Experts of a small language model.
Size: 14 layers, width 224, vocabulary 2144, 42.9M parameters.
Experts: 64 experts in each of 14 layers, 64 SwiGLU neurons an expert, 4 picks a token.
Training: a variant of Muon for the experts, 506M tokens, 3279 steps.
Below are experts of layer 8 (counted from 0) of a mixture-of-experts language model. Rows are named router (the router's row for the expert), gate (a neuron's input weights, with its number), up (a neuron's input weights, with its number) and show model dimensions 0-223. Each number is 200 + 40 x the weight over its row's rms, rounded and kept within 0 to 999.
After each expert's rows: a language model's description of what the expert responds to. This comes from a sample of Wikipedia text that the model never trained on.

# expert 33
router,192,103,224,247,191,217,211,204,185,276,161,248,269,272,286,164,314,226,155,254,166,214,209,194,213,138,186,202,142,162,207,231,221,141,231,207,181,155,249,215,179,137,165,257,250,201,205,252,264,246,223,166,191,190,128,206,222,231,230,254,164,221,188,215,188,250,183,211,260,202,222,228,237,186,167,151,190,190,253,223,290,220,187,107,165,252,229,184,123,176,129,191,130,187,240,149,181,174,99,220,246,212,205,240,287,171,198,237,237,197,194,186,141,189,258,295,165,183,184,225,197,229,233,140,165,214,179,221,217,138,250,176,128,215,213,242,207,252,200,130,136,196,204,225,167,185,201,183,270,177,187,189,130,134,154,232,184,150,235,231,249,191,205,247,239,236,238,215,227,217,201,224,249,146,140,201,194,202,261,193,209,228,218,191,257,186,226,163,145,186,204,148,193,224,264,125,182,164,227,180,225,183,238,176,177,216,175,241,202,208,171,205,243,211,159,188,178,154,221,148,163,234,112,244
gate0,162,195,257,215,198,193,228,198,231,281,291,232,146,213,290,98,246,184,160,204,228,196,249,166,243,204,166,199,208,228,230,203,280,201,208,196,241,192,170,190,150,249,167,187,164,178,205,234,187,88,184,168,167,169,209,160,218,154,199,195,229,179,295,197,178,195,236,206,167,181,234,189,171,197,189,239,222,255,239,222,110,177,220,191,202,197,173,189,153,145,219,208,221,219,209,181,186,173,193,181,187,257,215,165,211,191,208,166,207,151,170,210,169,250,203,213,184,253,216,191,269,186,172,170,289,199,206,148,230,226,231,167,184,148,189,215,129,158,175,188,207,246,225,146,128,144,237,214,211,274,267,161,189,235,170,237,180,240,243,243,163,168,78,59,212,163,195,195,180,242,134,175,277,272,145,219,184,245,208,121,191,142,164,213,206,160,82,180,211,159,218,226,229,223,187,262,178,237,207,169,180,220,232,135,162,195,240,203,206,278,194,238,220,211,163,196,130,241,144,156,165,256,167,191
up0,234,169,147,212,201,181,201,250,288,199,181,217,327,223,227,246,203,202,190,195,212,173,231,138,195,233,199,275,216,222,151,168,188,215,196,162,177,184,189,192,137,198,149,191,217,256,159,240,236,180,188,211,150,133,146,198,142,218,210,211,198,145,162,168,130,178,256,258,234,183,138,207,253,210,306,272,262,159,232,209,146,180,232,147,215,204,203,182,227,220,177,220,186,130,207,191,257,172,250,184,199,178,260,150,181,222,186,149,231,205,191,234,188,168,170,234,180,173,312,126,189,213,186,248,216,172,203,155,183,123,182,201,176,109,151,159,125,288,170,170,179,151,174,166,247,181,149,175,223,241,114,204,242,212,200,176,248,245,164,203,280,111,204,169,206,221,230,297,247,179,221,211,183,251,163,142,252,195,250,210,216,187,296,168,215,237,139,177,211,231,159,213,168,158,186,190,282,186,157,228,243,184,240,216,205,165,152,248,232,207,197,191,139,187,254,169,227,171,223,202,258,216,229,187
It responds to: Verb inflection suffixes. Suffixes ending verbs and participles in running prose, mainly ed and ing, as in reward-ed, comment-ed, graz-ing, ill-equipp-ed.

# expert 10
router,179,159,162,252,214,119,186,132,197,232,207,196,177,192,169,121,186,166,229,160,233,195,167,248,128,234,216,224,156,173,145,144,201,154,194,188,144,241,199,247,177,214,135,122,161,192,177,173,177,178,229,181,167,198,133,150,254,155,221,138,183,254,252,209,207,168,208,255,209,143,189,247,199,152,182,230,151,210,199,217,234,201,180,131,188,134,140,243,250,210,251,215,173,266,165,155,272,210,211,200,185,198,161,152,259,169,269,170,156,158,182,111,186,195,219,240,192,209,210,191,197,226,160,159,242,224,223,257,141,203,160,223,166,208,171,196,183,207,171,194,136,257,204,234,208,227,217,172,237,225,245,145,222,182,180,233,221,209,251,147,320,174,118,233,187,195,152,249,235,225,205,237,269,214,272,210,183,256,167,260,174,291,140,247,162,280,189,277,274,192,136,221,184,215,201,178,189,217,216,170,268,149,130,220,238,222,268,246,191,132,227,201,196,230,133,153,253,246,230,207,175,153,188,191
gate0,242,209,199,178,181,277,174,110,207,239,184,249,241,221,206,201,187,238,196,196,182,181,138,172,261,211,191,218,177,186,143,205,190,163,201,234,324,211,188,269,66,138,286,168,222,240,250,154,227,205,231,215,259,302,221,246,201,188,181,217,237,239,197,157,165,205,196,199,164,187,231,181,232,196,145,206,218,203,133,184,256,148,154,207,153,181,217,294,201,211,201,202,201,227,186,187,126,247,150,200,233,173,165,169,160,161,168,262,222,166,224,211,165,248,246,141,229,209,175,186,151,205,258,191,169,227,164,144,217,241,235,148,198,267,256,169,219,200,213,268,230,155,217,215,277,174,168,194,196,173,222,184,247,210,135,156,202,229,243,215,252,149,202,191,254,178,166,171,202,221,195,167,225,193,196,221,208,178,189,99,190,253,225,196,251,219,172,230,219,244,236,260,171,171,194,142,264,263,168,235,209,181,139,141,284,230,283,214,155,58,191,195,208,237,264,162,212,208,151,213,204,204,195,173
up0,232,190,135,233,104,242,184,186,212,283,198,181,175,165,245,185,203,281,304,224,209,174,242,232,166,149,206,172,220,248,166,246,217,180,168,147,208,252,165,173,258,244,107,153,172,200,251,239,138,206,207,131,170,235,240,221,239,197,187,182,211,172,214,181,181,166,150,222,228,193,227,144,180,173,254,198,209,252,190,215,229,134,141,123,133,201,176,221,133,240,138,177,126,219,184,207,173,197,156,184,151,169,276,215,221,245,216,235,196,122,214,185,253,237,153,230,174,193,251,253,148,197,161,211,126,201,170,204,182,180,190,207,204,252,217,201,225,193,155,99,197,192,123,167,145,140,179,227,79,187,163,242,220,189,248,223,233,200,210,187,213,233,171,193,251,221,226,178,171,237,142,202,270,168,136,197,179,223,238,198,229,131,206,219,226,166,208,157,191,186,281,232,184,172,224,184,225,259,115,175,197,225,237,260,301,194,235,200,245,166,215,242,183,226,222,242,265,209,218,170,167,183,285,187
It responds to: Lowercase word-initial pieces. First piece of a lowercase word after the, a, to or in, mostly consonant onsets such as l(oss), con(ference), f(eud).

# expert 48
router,181,215,195,188,149,327,217,146,242,190,217,195,218,223,181,231,215,235,202,217,187,186,223,254,157,235,168,279,184,230,130,223,137,230,223,230,163,191,208,213,287,166,233,241,186,169,181,216,254,268,155,214,176,283,286,232,193,247,172,213,187,119,193,234,238,155,255,154,243,154,204,197,191,147,214,180,258,243,201,210,244,209,124,141,177,249,191,216,201,210,167,188,169,210,223,212,158,225,151,185,266,209,210,240,195,160,121,216,207,238,249,180,227,146,156,314,174,175,129,259,228,193,182,184,208,161,238,152,210,148,222,230,187,164,221,218,162,156,227,227,175,198,208,213,166,199,216,286,256,185,145,273,87,239,247,281,183,213,210,182,166,137,235,207,170,247,176,234,160,220,213,243,287,210,214,234,228,273,198,191,138,239,240,161,191,190,181,164,219,213,186,132,194,122,175,210,201,172,210,163,167,123,175,213,244,155,193,187,254,258,206,165,173,246,232,250,211,101,248,178,192,229,162,204
gate0,196,191,204,214,233,186,235,177,164,160,137,139,194,257,233,208,236,82,227,227,189,204,266,256,189,156,160,223,206,135,188,206,171,204,199,242,118,201,191,194,126,200,160,209,192,154,181,207,160,307,247,158,236,287,237,173,228,224,246,196,207,166,239,339,186,201,145,178,183,134,190,179,215,238,234,198,235,171,178,196,140,236,201,248,268,189,211,183,196,177,209,161,194,246,204,191,247,190,233,168,183,225,207,310,112,147,232,199,207,257,229,231,234,140,245,248,220,269,246,200,170,213,146,179,244,202,250,126,257,204,142,127,151,179,255,164,159,172,263,189,252,200,206,151,224,94,205,230,227,156,230,212,193,172,223,244,154,174,212,143,156,150,126,216,197,210,175,224,250,235,134,144,187,200,228,214,227,198,181,153,219,181,256,195,126,117,224,167,226,190,243,190,223,192,234,229,163,134,216,180,174,188,187,175,207,178,216,259,235,135,121,223,198,188,159,182,214,181,214,230,251,210,200,175
up0,176,145,182,199,188,153,206,217,173,221,207,218,153,192,156,176,185,98,177,228,239,170,144,187,211,203,163,171,179,182,160,189,203,197,114,249,195,232,177,151,175,209,201,209,233,223,191,197,204,239,182,189,161,209,190,145,205,183,188,185,276,237,216,240,180,202,255,159,164,224,199,155,189,196,215,199,179,207,205,198,215,186,113,179,223,247,69,272,169,123,206,189,138,238,115,200,242,180,171,154,203,179,252,264,218,260,201,213,199,194,218,191,141,212,198,213,212,270,230,189,198,213,174,224,151,237,266,141,272,202,221,231,147,235,206,195,218,240,87,159,191,206,192,220,151,175,212,192,235,114,228,171,172,154,192,242,221,122,166,192,189,259,185,197,184,172,171,161,185,158,217,284,242,166,251,247,176,210,256,156,202,254,266,217,207,251,307,181,93,233,206,215,221,111,189,131,257,182,194,188,245,147,166,246,252,158,210,153,142,293,219,217,267,237,182,268,137,173,131,179,195,211,142,166
It responds to: Infobox, career section words. Words in headings, infobox labels and career prose, such as Occupations, information, History, served, won, album, medal.

# expert 42
router,192,218,259,235,148,184,230,101,198,225,197,209,212,206,223,195,201,148,174,192,231,195,171,196,198,211,238,150,196,208,264,165,145,201,191,241,170,247,153,217,227,194,144,155,149,196,217,103,148,202,233,147,178,244,248,177,261,189,168,182,242,205,182,91,171,163,169,208,167,222,210,167,245,103,228,240,161,168,216,187,175,251,176,159,176,247,252,184,229,278,212,181,195,261,192,168,210,208,178,206,173,201,191,201,184,149,299,257,202,233,156,194,215,202,233,240,241,262,300,177,105,197,249,226,273,251,250,193,159,204,184,157,167,154,171,188,257,266,209,178,182,226,250,166,222,186,183,189,190,163,260,166,160,283,167,172,165,174,242,162,272,238,170,231,169,218,220,208,240,212,198,217,189,223,231,191,210,182,135,279,198,160,163,154,111,251,239,155,202,213,207,244,180,265,167,245,157,174,146,214,296,148,211,223,251,221,229,111,171,151,205,265,216,168,193,255,122,256,216,180,151,196,249,237
gate2,150,181,300,164,202,214,248,173,197,265,169,203,204,218,180,180,238,116,246,197,249,229,178,195,194,168,154,183,178,174,277,189,199,249,284,148,166,229,156,140,98,215,246,211,201,182,247,269,219,152,181,175,196,192,239,219,214,171,265,203,166,147,228,127,215,185,164,253,131,217,192,200,190,170,108,238,185,191,164,229,220,197,157,169,214,197,174,149,190,146,232,234,218,266,179,202,202,163,185,176,176,168,134,162,220,196,232,175,133,211,158,104,168,171,241,269,184,229,208,190,154,269,233,243,134,183,262,209,208,183,153,208,167,237,184,224,220,195,96,171,176,159,212,202,225,113,214,225,238,143,206,152,137,176,173,224,244,181,255,210,200,158,238,267,229,199,179,180,236,181,198,188,254,191,154,202,168,188,175,96,136,173,174,188,221,215,218,161,228,145,211,260,241,130,207,251,226,238,143,203,153,187,147,208,208,196,228,152,291,147,166,77,141,229,206,211,236,215,142,195,197,237,207,218
up2,207,175,199,207,257,216,170,183,266,194,171,197,258,191,171,233,241,131,235,244,104,236,267,109,148,148,198,244,246,276,146,209,236,182,255,240,217,223,182,151,252,125,175,194,194,249,201,222,184,216,180,184,173,188,238,212,197,282,186,194,237,218,228,153,254,141,131,195,231,244,233,145,198,216,281,230,151,199,146,269,167,226,219,183,163,242,173,141,157,139,269,229,211,291,200,149,227,187,171,234,144,297,207,152,122,238,235,172,129,188,111,200,203,206,169,234,221,224,223,223,194,170,287,205,172,160,186,199,219,184,151,167,221,191,163,235,217,186,211,170,230,179,227,168,180,181,238,183,170,218,180,172,206,165,154,211,210,144,170,240,182,193,269,111,174,214,219,179,142,191,229,180,195,240,271,259,186,252,199,183,234,165,266,157,204,207,224,210,239,222,190,184,215,193,220,140,205,164,183,282,167,154,212,246,204,155,240,178,135,126,162,263,262,224,198,212,181,234,251,217,161,196,177,90
It responds to: Lowercase word-initial pieces. First lowercase piece of a common noun after an article, in running prose, such as c in care, creature, cornice; re in reality.

# expert 60
router,211,212,244,223,175,253,187,183,239,234,204,110,220,223,206,183,177,174,226,221,231,188,215,188,230,323,195,235,161,170,198,217,178,239,172,186,164,176,174,188,184,176,188,179,156,145,168,235,170,133,206,169,166,172,202,208,135,193,157,166,156,154,159,247,198,211,210,216,185,132,150,217,177,190,199,199,213,172,150,195,171,246,223,204,283,274,201,216,224,224,241,163,157,208,194,179,216,190,215,210,125,208,233,202,161,179,244,237,196,248,163,141,156,215,213,205,222,139,173,170,134,185,170,221,251,129,204,207,152,199,241,167,248,213,231,146,214,198,220,279,217,227,175,202,183,250,223,221,126,229,191,193,171,252,184,119,162,135,199,105,242,139,216,258,204,212,256,221,180,243,221,177,204,198,221,253,204,205,118,264,172,236,147,107,229,189,187,259,306,201,174,133,121,204,121,287,95,141,235,123,191,194,196,140,251,193,280,146,171,165,220,237,186,238,225,192,130,257,229,189,257,185,210,128
gate2,190,219,271,215,234,140,153,251,200,187,246,201,228,258,238,276,178,192,240,204,236,165,200,196,256,258,139,171,189,262,226,153,176,172,195,165,166,242,247,144,173,168,171,156,236,251,188,140,213,184,203,215,211,220,230,185,132,154,181,253,137,243,190,180,193,227,198,185,172,233,205,243,255,281,197,186,207,261,221,225,207,162,133,144,264,235,246,163,159,161,141,237,175,171,185,205,246,193,251,237,123,206,193,180,226,233,177,203,195,153,256,181,179,248,284,177,243,184,159,224,205,141,76,187,192,253,154,189,96,222,168,207,183,153,167,257,220,238,205,210,217,175,222,268,264,256,208,222,215,247,200,195,201,103,255,235,244,184,224,163,200,210,202,239,135,237,199,223,185,168,190,243,187,196,183,213,238,136,206,212,202,245,223,230,215,210,184,190,205,202,193,183,280,55,182,221,212,159,271,182,203,198,226,195,195,188,243,230,111,220,179,208,173,234,220,216,192,160,279,223,304,213,206,308
up2,198,201,150,196,237,188,200,222,181,268,167,166,216,162,276,193,243,152,167,155,168,141,256,229,177,239,237,212,237,201,157,201,215,177,146,156,215,174,210,137,219,181,157,201,144,149,224,161,228,198,219,278,155,238,176,232,205,205,302,234,155,220,200,182,170,233,170,195,140,166,309,179,235,211,132,219,246,182,231,211,175,160,190,150,168,183,208,176,181,175,162,143,109,172,256,209,208,283,204,183,189,199,283,192,266,179,166,183,225,220,190,171,193,195,266,220,215,216,145,222,163,170,152,160,189,107,223,245,215,159,195,182,146,195,131,162,254,185,282,204,206,224,215,182,96,141,165,231,236,110,202,183,254,241,180,167,130,222,167,127,231,232,203,159,300,174,179,200,260,166,235,245,338,191,160,172,180,240,211,189,199,178,186,225,156,192,214,224,185,227,178,228,143,213,227,238,250,227,196,207,212,157,135,240,235,191,148,173,217,219,235,219,232,218,233,157,144,109,239,179,258,227,175,193
It responds to: Word starts after modifiers. Opening piece of a word after an adjective or nationality, often in music and biography text, such as d in duo, com in comedy, sing in singer.